Weights of a small mixture-of-experts language model, trained from scratch on English Wikipedia.
Size: 9 layers, width 192, 14.6M parameters.
Experts: 12 experts in each of 9 layers, 2 picks a token.
Training: a variant of Adam for the experts, 319M tokens.
Below are experts of layer 3 (counted from 0) of a mixture-of-experts language model. Rows are named router (the router's row for the expert), up (a neuron's input weights, with its number), down (a neuron's output weights, with its number) and show model dimensions 0-191. Each number is 500 + 40 x the weight over its row's rms, rounded and kept within 0 to 999. Numbers have three digits each.
After each expert's rows: a language model's description of what the expert responds to. This comes from a sample of Wikipedia text that the model never trained on.

# expert 10
router:488478568495416488491500480538506436541496544471534546431550504501496473485519493445407539510513435436519455512477534487459497451495515473540457529393458497452492465506519523457571506415471554518499574543487542530560511527567522461521546562498533476578554498465501475470505471464517536494480489494552510634431464481511484494471567557497519541478458546529543492467531434478555516486527410546446465539408532437456517541493474451488520518500465463512476489468502505487552589472458496527540489466483532557534527512479538529469512526473496490511572495482526495475528615489451568475
up6:446533482472539456507532414538505477540471461509467519506489515517591503538520441486535530542519533507467523497481475528475573488498555437517514496491532493421573557506508494438439536479537422536514521532510451472548495544515515500439433461558565511469502510458487549470570508461514482496493548577534499494458520547485394409425514508507448477498501517504454509516538533471521514510542472555484496460473516508489484513475429476503592503479514588500448525475520450541581562447483477533481463429419528555501545498511432479430523511454502493487568469507480562497468559402412539479
down6:554546510504453505452530565473463478518407513476412533488497507456499504537445515485476481527512536495507489413489501477473464505513519404536501534539572486490527474499469519530506486511537473412505488590507423479467498468545517592433549450547469553452519453487461479582508514536497498479500530451536493454467577552514505460499470493511542520538516481466511490469441471485448499476507508565516520486487427517510436502470516478501535435467585472504500534556440510483451537500593511562512572490410546561421532497493476494519561585468469468644495509459515548503469501518474517480
up7:539467445523476508510498558534505491514553430508554483528495544588604443524564619537546424483438527511526461496426525551527472530430475526534495526569520560536496550510516558490429506486533497507500508542515447477480458456509475555536520449531465440569497524467497483501434541509481492491546491448547508538478535579574547505489500497467476531525507438511533479507444426491432561507496491555467511479509475447517506549516501534526521494402467479467559457487539467530520462570454520434420480430508502535536514530477512479470465541515487524456449518528517472395450491501540498434
down7:540509451513456489408523534466472531490447429505464532545467484492461584532508529495492514461496472497495475447496519453530574431481459522500530498520469454442555488461478558489454535489546470474515449532518489433436459523491567516510512485527545597529568474520440513488525523462482489506501570485474522556491429458450543526552497527536512508505528476482515473447543566477486508493530426513523419490527454551489540499412462531499493535564470433461534538617456554511442521538543465475490575493572420542470452489514527493574553389489429492486471485530549543475532481509485461493
Word continuations, nouns before of. Middle and end pieces of common words and nouns before of, such as a-est-hetic, result, sense, World, first.

# expert 7
router:504570506495486463535459429505499516390489415514530492549439535469456455495571419473462481559484503527518469497505523434524516520496489624487532513538554543463454453445546510527500474514506477419462594494554494533480460515538488434504510525493453585509487493477443559539545438504480492530496503527471491504466515554508538558458486430553525509565467433524488509574514459479481528449505523531512540458534410532472490460491490524508471573489548538530541546580511520501494537497394512594515513548514530512529524495462517500576500435473503490473510497543555549495551464453495523562
up6:482528521507500448526484480431548514468467486528510476551422494489479503515482444489489480516565512520515562496436503486414575572489444494532478499524478497534558476492453492486566467531485470504503568408467571584544432507535478485531437467516490439557483531475507477506496477515538568523531506447537506411505517520507575469487476486464467571533521457506467566564451506472524508573586480481517472517599485442483435436560518517471471533524485462479503537555526388506514484481391541542453494506471449504498529451514562461436467495446520468560545488464482487582508472472516498508
down6:517491553523542497531567511490462469504557529421459485480497488472468520488457537422427555546477503518538551525527500536466462549479515528518484465423519483529465452509550526540493506529426499481507513538529501433508577549565511509471521478490510520423487512553432445442540471580508435509447482508539502434561547511552518540487561491451440501508523433475451563513542516598418486497479461489496549508491587499499443504502499493443597413543472493402562535480438507425480522476464554532490517471576468460429488506535500480482484517495474477537567477493534486477523501493572528464
up7:447436502463516523504493518485488494448494437525485510504444405488472552487493515462552527566533543583495522512607494516529546600476556484486447469479533455457553485515558489473383411444502441533486541467551542488483439554474490481467479462539478479527432525447493508479517524481461501462498519459509544498448515465560546476547492518536444542461414496397528530579484562482545492457541623507437556443536561519543493505485529501504474537460527476507451538525521507524503535475461519494468439504483477465534429512527479456515466539510539552505442536460471508468497503539474545494
down7:539508503505478530499488472553481561524511512453515504496494503462486515545474527523489554551486474454517460510401502521495429492459411407512536476552523489540539544502494505586529548502435528430512605446494471473557459503495520393498505526507477450488506429493523565469548445459569489435431417480454530481566503536491457561542429517526561475461484559474543488526514503495496466455494465424462451452488500526534439546474480555491482525488572493518476525438553490506555469546460566465550533479457567498517501497560457555465510506484571541497496536458571428508538487538505535509
Periods in lists, vote tables. Periods after track numbers, line breaks and percentages in election tables and census text, such as Democratic, Votes, Total.

# expert 5
router:452550527524509474436484518450542476521491453530492512490511467488480477534513518460455528467568504503523517452508459472423507468545539440544549495527541442552530450535519470469441508510477516455454502543447488400533459490443448539472498442531492467480523547478439490521427514520506543506445450505584542409575488490493511442501524518472429540555479533543554509510535491488521516518499482514472523484558541513484508458554464570440458528482444482517469541516554446526504469491579511440502485501510468535483478566507489467536556507514456484512417478403485439623534412415525576539
up1:449554460517472398506503406487489528505457413477470473494515469448499442490514550528522466505501527546505470506487467537489528444523538521529532565433611534470552505540533494524458517508510479461484561430444525484486448476502498514433534516547492465508432538513519488538549532536498555537646554477526525541518523443478470576449466568467460514526495438492456503571507467471424559511496559520490518424531546520448464428502566493460503464509516555510493543543463429491563461507503496489452480455472468549498472532522525475508495529431453488536437540461526489511551527453448521539
down1:529550509532514558521560481527485551495477441455471434464489523448462445461455473541521544494474521577492534509521483484496423570459485536501503502559470542553584545486486469576515502484504549471561526516448563539511451461484583492494452481539476460490514508419471505544521454525537487540560472429471523451566581492464493511476462530542432458520520496535554474490463486493531477551426555479570466493505521414522397463536492581461548509532478535514493518518499428451611494477503510552495504471456515469485421495537525470478521500511539457448443510498435482534528441481459428478
up2:447442531540464527489461492497473520513497460555483474485599500501476507456508529493474438480494454482486497491503440569493477441504542452496567481488563451467419476511541515531543479528538521423463488533513467494476456527451456572451462477515523483486531475483585493500437573469508529435530489433521540492584538522541447485486535523506459512493491447444532426519492562530500553509464594515502510530479528526493539394500510526476455528547514583456509502492492517482445447481537541446460484521469452569525580486492499415488617442506532488530528560446438448551457478557535456504
down2:538481537499495537528530516513467525509553491473505470542440516480461468477490482495600485513450502569508500448418474517457439559462468545465497516534475513519602556536504526506503516506487489514494616496403467531513556501461528532460437481489546475482537485436484559529578477477495450470512463520471519507502502549473550429557497455419483543462495515483455497496529435480531440512568482455476431426486443434517493522570536508498506589515550531464482521434480520506460549548492586514545539465489440507517462553505476561518480499467508494464475573589407422489538512499486510451
Sports stats and numbers. Closing parentheses, dashes, scores and numbers in football career tables and stats, plus words like goals, Cup, club, footballer.

# expert 3
router:578443431516509514485512475506422493539485475464487487448458465497535475474509551499556467557539519514521528545439465500618478522554415536577557520506434490540450501434488482524437550465476486584496518538440532494523505423499476517466507530492504449487532462473548500475516493448467530545567420461466534503482551515574523492571566549484469519461523447543557520504485423521489545562561500483492505524487413468563453498483508522538586419522514514495540473489443511455488476480498547470482535505417549488467496460470507482482542452567508461511427513513414504471443519487448513485
up5:451477490515508506478534523496437459471474466506475488484472552513452496553471417456460443475554519520512542532542467484435575493502466471460461512507478507502511496468595481518553449582501502428501534456416531534537427473464573451514451455520476464501446520452521550510496511521595511461486473511538508435600541477562546463518521527449509566506516510463547525522427565511479553530526506452502570507519514477515471486521469527408436471525484557499521531489570342521560526454500462528486494477476493537466547500524500558532559489505551448473508521520456447520536535459503454457
down5:586453426502497491522499511474469518521522518504481522534434450512557484498508577504499578505483470511466513419501546493503503550467469561525467442480537517506456594476583438493503469496531477507542470563510554463446500505553573444452527488461495478480544477473473523501456502454431548501528508473536509593477494562465483552559442504492478498500509526488526534456474547534461474508491464541560531479514565514513529496562508504485499479491446444568458477589474440533493485529494522480523491445448499515486563560559526527450533470513505540512504569369542553406436442456422470558
up6:399566516490492564500518525508513532431459497497515472446487501479498507486512543560476480440451425512484498481458598476505508551443423488529515497453464528476520507491531522497524401508547489497472520406454524498506535520544521524470493545541474499534553420516542510465487474482493553446581501440524484533507507476522544493603436485444554520445472488484451459554481542482500472503566489472435472480478428491547524498435533417488504534480521485543506501537590515491525570531446463562504500528499482550490488446499475616574498498498480547432504492541470494484462562462442470404
down6:524456492533467396475494550504418507541485506455473545528473455454522556447479508443511506546526543454509558552420531496546529502526527517458486408476489488610487462434501527510463499486457498478500496526552521488481448482498469508498531523451475451529545540535480498432463506522538459565431501443447508584467447452514517576497483541510442489454478479518536562524498531494550525514460583529493606481508565528435442500520534470577465413476546492479443510460474499520445500510485500477454560506396507478523498487451519464506552540536544532490467508529605492547498546499553539506
Verb forms, participles. Past participles and verb endings after was, to or had, such as mentioned, released, given, upda-ted, plus on and from.

# expert 1
router:523564505516509520558504515505541460522508494491506446581502501537460441561484485505497427500503488546497489394416504478455565546531579468532522494506495503460534561542502522548537504522530495476467446472543516526529487485499486538522492460515458452510507416462480462508494476524449410394518587561487522473458510447539461466454511495493466418540522559457479541526473520504497572511556619520546466505485505540492498506532522441481475492547460406459442543421524520542549422541561469408516475520545407526482484477490448482509438533493457539521515498531515507471510476524525451549
up0:393505468507500520529480457489451460469476474553474455518499487463454554541501489478457563465429499523483563486505520546501576511514547482503518570464518410446461476461541513446504524448535559463478475465517491474524539468489544476511506530504506609467496470457517530510537527431501471499536552462496486482560491487546484438490543538530457563518467492472510536521481590486493517520529552516482587456471449514465409491427424457507543575511517553500510523485506441591454437537506561598534523506529448521548491506462482467452541511428504552492574526416517534456561505466495547526
down0:472571526483520519512556519511501477459470407498471481479504540535535540466529445462496513470496451478529513432503479485472547468504566474506447535562491518526496470531486579441489579534569500574487467488533501486483443518465426530508533519555456514552513504429482495483511499464438541459499500528584492502479482463450495456431528443539521561474472454488549527518527509463470507453496412504483543485486475414507436506468441580583545580531462489451548505543469469582508484526535560459513490599473493535529427480428414468514517482481461539498525527423518532501527525559538568557
up1:524462491517513518572504514493515479462511426502508485529478446458508568455490532491473537454488500597518480505528512532451489511515524564502516557483512534458472444545521519526456501429576534567474460439517559515447479537467556450533470461564516573509454439528518455573461571485556527511499494429510475464490488481510540419507560480497470517440468490417545487520449470483516584478512424473539584421570459468472456501460517518423487580481469509522518529498515458512518536512461473504490496529368475602485447524549511472503495492487519530525513527464564449489501513520454584475
down1:538532521465554461507416440569492466505543471496541406474477487527518488456509580526494543567487518496481480553574479470591522515490533426466539443528508508488451555466596472471561448410506505520552481554435560480456482519512515428484517524500438537475520588520460510481471504474544487606464467559437503504469495446460462547404523455498462438448502557496525475489558524487488436499460528437466533493517566488507520513526461516477458486525480523466544488543482490505478462505520516525465474456442507527451499544501451523491529435487543529503483492503617494558549491497558548514
Common head nouns. Head nouns after the or a modifier, often before of or punctuation, such as time, team, film, University, Discography, ceremony.

# expert 0
router:495536533520496499412476483575535466485504541484521555487497505519495520439558512477459511408471496455503475512480591529444468437506513494421444418485474520542541541514473468440525510517498492477530405492524478506505592522500523565504551519497464498505579523603523485480575498483522443504515495495474466589518436497387528482523469441506559494492541476489488518467526581545523410500405485554512454548524558519556539450517499555560476470514490475483475417524452542494491507476588477453571548563548497469454525536509525522491481495502487516458504516496421540474492537523474476527
up1:422467405438489516554472443478470510505527471515492462491512467517603539519483514503511483487436478510522556465488490454531524528486507502580570492488486487521484458452581512501516490450527527514454503488510524464427459528486574462470452520522565562483492459506471630521489529442537554474502492477507515447554539537567480476528588480574497471446450471464477449536416490462535489472539486483521518529485468468483407535507481459424496539454539495536559537527532428523494468458453539482483445470454473569561461543506498525490522493444603562440537535456549490517516539462520536520
down1:492488487577441568524507528479495520576462493566477514529535506484534558445452525509426449538539450491517513431533535477588498491493521578578452478450474523520509429500448458511514457451439547556516476500499509466503467543499485450553478473523495562466570493514520494492518510588537540516548465524489476499491461473624464460538475520502514466480484537484433484467482502454520467457463472532486490417479477538570407478529468500502524492484488435516532514543498498470495486435497497534450545542485425478515553494552466450558482530504584503529435538516491440503571461387510591510
up2:461419419380486497544462495480459551478504459470502469449498506541531552526483497514501432523444480558521549470469418540471552548473484516526478510465526488511499486504550494459506520492595519508458550505522525463529436528576526465479451478567563479524497443442549546543469543492555541465504544483547521498538535556515461462555580495480486477513433497468518489527400481406494510500517466519502547484488473474500427608451489488433490569516530500573532552542510452563491485487413523478471453454484508520554452572529467516470496541454544520514515500463550478488487482451573503504
down2:459531447476494498498505497460517538451539535574513459474571532490439457534505545516434492527530498480479574489521491506493584543511457454478476542568455546456521452461569558513522500466562564474515577473541473517567566488451390502543544535477521562485512520440517464543519559633500488457478460497493451516485460490405479472499451479506445459442521445488520536469494543503495449498512526495532517493460517468517516460461475577528477461462493533506526471418450449484476424546498460545491536437493502516522549524524461439436499573397526499534486500487548503470466553465531511470
Name-start and mid-word pieces. Opening pieces of proper names and middle fragments of long words, often in tables, such as Ken, Sak, Re-ason, territ-ories.

# expert 6
router:531451455502434548476448547450515520537502505557422556508510549535497517460493539533461568402491493515489504467567509492415483533442525417473535518472509492510550555473471549558502480496532477523536432500541471411509520540471526512559447539481471546651578501473457470458469497513507540549501498514425538480601488525519547534469454482505516568456505506531493517464506546501438531600493484517468492543530472467504551531500508481454511545461448551584475485518472528494513539529529499455460512509491419472499469491553501463457499455468524420486513460430545483479582460504507499473
up1:425493497494442482499541534446521473528516480553490516507483496458577531513547555596473455599475563511489529436484495522460485539432497528549526445514500587465469490412496503470477489483503539491502494460472503507476508549464496400462465500544517533514479513498550485540470483504496579537471465489384499546542515512529545456449455487515518473553499495494475393492474563452577544518503525498474455448449447448461484545499498442531449537462594558499477487608504518485512465527495488526521485529555568487524544525525569478406448508453520516452499465498572448494533490520450527473
down1:528536504514476472495558475473506435543509528467488481492541515427516498509519461592430525458502499502487473451501490498462486533493535537520508546453546487479535473434480552529475461470535499538474463518413492505573502524535497575494533548424503511510499526509506411466477452477435569528484484532520483558552415502507505511536411545429530498533493532556495456461512556401442530545572502491477568523520388467529527480490490459481551546477474446475473519425475456547535612506581454533526487528484470554438558479467488521521544467473533561468551422537516502469525480481465539454
up2:452437527467468507557482535459517510508441458491421511448511472498571562478541466549562495491441536600505491524488487453490450561504542500508547518504476519462449512447570549486474501539548546498440475504513443435469478515448480504522419464505525531579552492477536493499450550512482521525548482509462528509561558530525538540514509476536486428485451442434566479491460470470505568468482485424509487499468523489468460518495436520462476472472476567595475548558620464521475518537447512481440395443549461482546504483511558520441544478517536540444555485453528449487484519536476503478
down2:509410555433490541474488575534518492521500509552499475449386498509496479501469567552498487461476552469547476446473510484433480443462454482419575435563511476486503469518460434510545529535437472495481478508519486442518386505508434487512468488552496516600519518452476484527382490513485448458480514554482514545480543568490553501504514494535502552496480571437511541490540481521491489503525584493525455459519523578503479562505454510532456461487484516466520523548523527459570523518548567499579516478541552502522486546574549480494521482577515476463499492479458509509464464430480447541
Foreign-name pieces, quotes. Closing quotation marks and pieces of non-English names and places, with accented letters and particles such as de, du, di.

# expert 11
router:498538532518503496407480490575539470486510542485524562486494510509494502443557513467463512406471491453489487505477592529441459449507526501415449419498473529528542530510480478449522513518493503479536403488529468516507580518502522558503538512485463505505583522603525481472580503487518455498515496492480468591519428496380523482525460434500554489488529477504481523471521584539523406497409484551507452550533556524549540457515501558552478470514486470485481421525463529485495502475589477446577541571540494473456516538514527525496476487510493507456510512493417540472498552524469480537
up1:476499455418471391531499475542523555543482441439531514488493453486484512513520525562528481442460440522478514468486492478502599485489553442570509531453472462428481539449513584486488490396579526473485472496506484491475469503569521502463485533559545543506494487502543569550498510459505522463539453373551497488486562500562493493507482530539511475467495430471501502566480548413479502469562520465462578461509458453433484576521486455463499519464471574528491543490501485560439449562473497468480442488490477524501479584511479535473468542464532525551533581483516481479489542479502515467
down1:498432529463494439529511494479524537584472602457445372575533544441465492473484554485474471545530477505496553501517491525573493550551493429484495464445529500506497454557475536500444546523508482475466511454481482439418408484557470470509514549519542493460455496477586579523510506570443528514523487494497490544518529508492437477553518519544487488580517407524545479526520478426505509471487454495443519531443520498446540524571519482419551525453526507464531502462394474500496537494502480515507515456466529515497448529508517572506458537413487492541447546496516487514515557489542484465
up2:455398489477520519565502498496516483477541501454466493559531494446511506491447483584503448504487473512447524501474424442587504543525505468534493450449484518523552464466545510527530507479498529519466557487465566485522585534537535532530441487522498494534561499511519480566439506450518582462515567537437509481537546517477420493478534491552506497468513512474527508551512500484474515452446544464411455531504516484493470551537474480396503559489524451525505529489518422550459532447399472476494476414464414528538539547548516494413542474451534526565490486459538467584454506501568467511
down2:567521480491516510566595553506541544509452483553508531513476542514467487499551526498559491420483545485533429506477495587519449493494525565535504454524483548528538522447535505504438479422531432520493538472515511533506470529516454547551450503519522451495504565515467498535434505520475452555565520424493507437491455485461534462375453526421493448478501515516463463432546480546530471481597403548537481549440470531505469464463529490467582439499542491479466538533553542506466431534481502478501461539557557458482464484476518508460527474554490538454490505519518450466487492560427492471
Name pieces, coordinates. Starting pieces of surnames and given names after a sentence break, such as Dr, Daniel, Wil, plus second marks in coordinates.

# expert 4
router:490514479515518470532618534560481569508472544555460522536517479464529560476422496478624502559476490536496492572508443600568513504489438542432495561488521458523490464515506448510507575512502520487540545527510514476439450541460465505500495462474514473430383542511535504442509525525461539503500530517484514469483479534555490537496469494411550515497500542436487491488517541513524472499483546439520484517455543471527492511495431434417450515480520497499541470398527541526478470517426462547501502451493498498576459501538566525522479502508515506464513509508468569469373506476515492430
up5:501524515468505464482474443507464502537518474541484411500510564510478468577460532523490542473434445502491538405539521474444497440464482519490528500530547527473505487528527502442425484522564451516510524566496506489446466464522532467500536523496519486606488474512469535523531599463580477483606533439480459534543491488504503498520575537560492531557486425489477426469453475440487492540496506531433592491550413544498449525496478487527477469475456525502533494571506491571567438503497516515529495522502451545527472561538489507512570526452456525471576535517464431444597461470508495484
down5:473595508489511415499465503527515495527512516544568608543541567441497486532520536480508516494454495494529571486479436458441491531569438437576537493531439518509425478527525553532430560513480599530492513569453474494566490500499483442448485528493459502507517523482477542541521478521514454503539519500517509544484520467539502459546517471502376497463488498494485488622509527517505512486562534472478420471465438479439477502476502527507520439483476565458453444466497526486530504395559574493476534468501463442491558501463486496466516486471471443488512484537449522489460484553493530590
up6:499452475483581452474494501518489471555495513493482534490453532518477540517518493505485498515510468508497550472510412508456547525502541548476502476462568464498592525548542470482450461519508437489517540511534467532546467466523540474508494505531525543496477515517520465508472513468472499484559549456466492440471542483519372468521479540503485548542482482503499404527473487473426544460567506569486587494594536501496441446523467515457458521466571498521516519549459453552472471473520514495467456477371508469566524541570414466515574446462546549557546544480492452531584539459516507405
down6:430484473489464543446488532478517436484514495464508536498499516536500534487521474497468524511484503503536531484530459545550507497508513590565552416430576500505514525536513488504490467476492533550488455422486475551462533468527416492489522521543529545513540516498353526542438559497564475480395494546476500485548515528456472527450481567477478545599462509477473472506453490492482494368481477534491491440465524535548561476522496503534420478556538492558503525483511541525465489547504537458487509536468459411468551446558502461472473507560508453573445502532597512478471475503451474494
Table cell separators. Pipe separators and blank cells in wiki tables of filmographies, results and stats, plus the auxiliaries was, were, been.

# expert 8
router:507434520557534439599503424427449515624508493475520475451466541430447540500556515526442531509480516477518495453528501503562506450547457476552414448538467603505503531541457537523544451493469498510571557507481498485531555456523548466485501488485490440573517541377431497533433475501538487528527500513478533542483475492465502488459429518492540473462477488513531481491491536479556504492538440469463465475455467511469502440547525532540532496546563478512471508524515487497470519465575486513468475557538529531491535503422454448435522531481488506516538476500524422556555483574487435470
up1:543414472489535507553505552527468471527524475469545461512480529457549506497412558465544449540473527505503514475521382515507501576486514530485449495492497558509512502464501456529512464533532480540486532432529539578541454506551480509522461467520566447542472458479475464511438553517562564442608498496455495489460498521480487456488509515448518467514504496501459457532431416455545524508557472526545526513502501505462466521476540417403535578527584533497506517536557478467510499529478522512444489518518504513503518491446440492417539584459530497579479449509531523548482491601419483451
down1:578539510425482542517461495546493558514550512474480461531541539511508508490527493471554460534476553541497506424527521467439521450470505528466503519526523480523513544465504460438507515510538391522459545457491489453462476499518473527472612523468527513452540575466523475477593442527460458489511441506468484499524490433466557518494499492522449464453482418519459527533515477499537518520642519543498474524487553496535568464496528520407530500540514572467393484487487522485479521490585486440543493537512571500465451573537479553522507539452511458500451486517453549404480485456480525460
up2:466516438475489523563490542513501492487448419551494442495499518520508561484478523551497485475468537515472524442467532523491503534461503498537518509498476491478481547561536492487485418565488467514460483527481509442480514497459511559467433491575552467516481439536571573472505628495512579479581515409402481475446582447561474514551499572451513506516496494508471460513435483410524578522479478577532572475496485494470441536463524460446539534460509488484495496475514487532536515536465491520449452488484459479507504511569425381518575516516560538520516495450507516475483542484447522491
down2:512500473510531523535519484531443509624431536467493452433569427456571479492418486549479479486450462476491559437566472559514498512503527445554506481509485516529522451471478507532446511471539482524503519547490494475446463473484552519467477470534535523540510500503475546502516475480582566489556481496481475480546497493552456461505481484574473539514520517472513473508505530460546484507437517461437436423447607459465468538482494466558571515477602560490541511465522418486468534484540553478520524502472498569604455511456468510392511513463475496495470524531511494601477495494514429500
Punctuation and headings. Commas, periods, parentheses, quote marks, equals signs of section headings and paragraph breaks ending sentences.

# expert 9
router:456469514507544545444483540490568474441566488513545519563455456513538540447427464502555478492469504575499504513504507484503482465459582528512499506496478495485486522580489469471518435516506506563508403489507482516400542579492530538519464486495519552531516523571564492512503532462529475446470564434447477461451505509496500416476511532469382498530493573498519495485486521461545500440444511481568546465531567522496511508452630564539549573485463469530481520515471457507544490451502447526515497479481460453459517458468463519518487615543491499462482505449503484485466470503498588540
up5:400504480473463516493480516506540541457525487529444533469471479405498600546511499521527481499449410572500487504494486476593491497431436430534451438478519486522471520414512422494538443460521447523489519493478512524501448576481536486491467593526497515494493480502518493518498536457581520425538495495440497534506524448521567438532574532411554518555465486481470460576468488439561480480438519472532563471592518504475501537479474468460527548539529531496493542534528514496514527464501475474464460504452463546501522535511486593539511511520536500569502489519503428563498487571452521518
down5:422441528575533476492454468542432480519468470514481539480428592492549486474557461529498481424479467469509486556545475494460477540516470443509460508517547422543477464584495506491453510555459476521490537439509485466517535514503479492537466504444516578487580520508551575481491482570454573524493500487443502477477474502427553555507467520526480467499502487560440546472535506575492532462441495442483508602472460473422514555562473479527534525511508556456541499483495546482557548579505463456542495485543508433438407474474507494491465521479535489542495465457487550572550521526465449459
up6:429450515444460482420470465424502581520521496500493494490502465453523528547424524476477398489451479521492526493495373525558472507489475464550555473518497451500432554433478515487429472399486475501456515611520552442477523577532431510523483512538498554543529491511431503531472458434492573475527468487486523446506525509494452421516444523551446511471466527483504500565530506485539508454476505505558563528483532487530533539488404487495508539504496538483511528507583469559386505438547500544497492464495512506526466497476432568537546516498482527539478472520519515536470511491518508499
down6:534522502471531549503531547535490501485499538543546478483518477505560501522519475542575551491481533469482477563495539520494425537458446495497517422559494578556494456514522469439443498544371576530521506487465553540465438460516538511496508543533510525444465557528501565483440496524469490513433471449498443455468510492530509539479532503498534427468528481542422471495474435476490550553509525535483457525494509510550555463467454542525492477518581483478540462536450571513437476519496509506521517379491481488481509440448522483448519518565438463487493375496514502568504474555512551406
Infobox fields and numbers. Year and number pieces in dates and citations, and infobox field words before colons, such as Existed, Running time, Incumbent.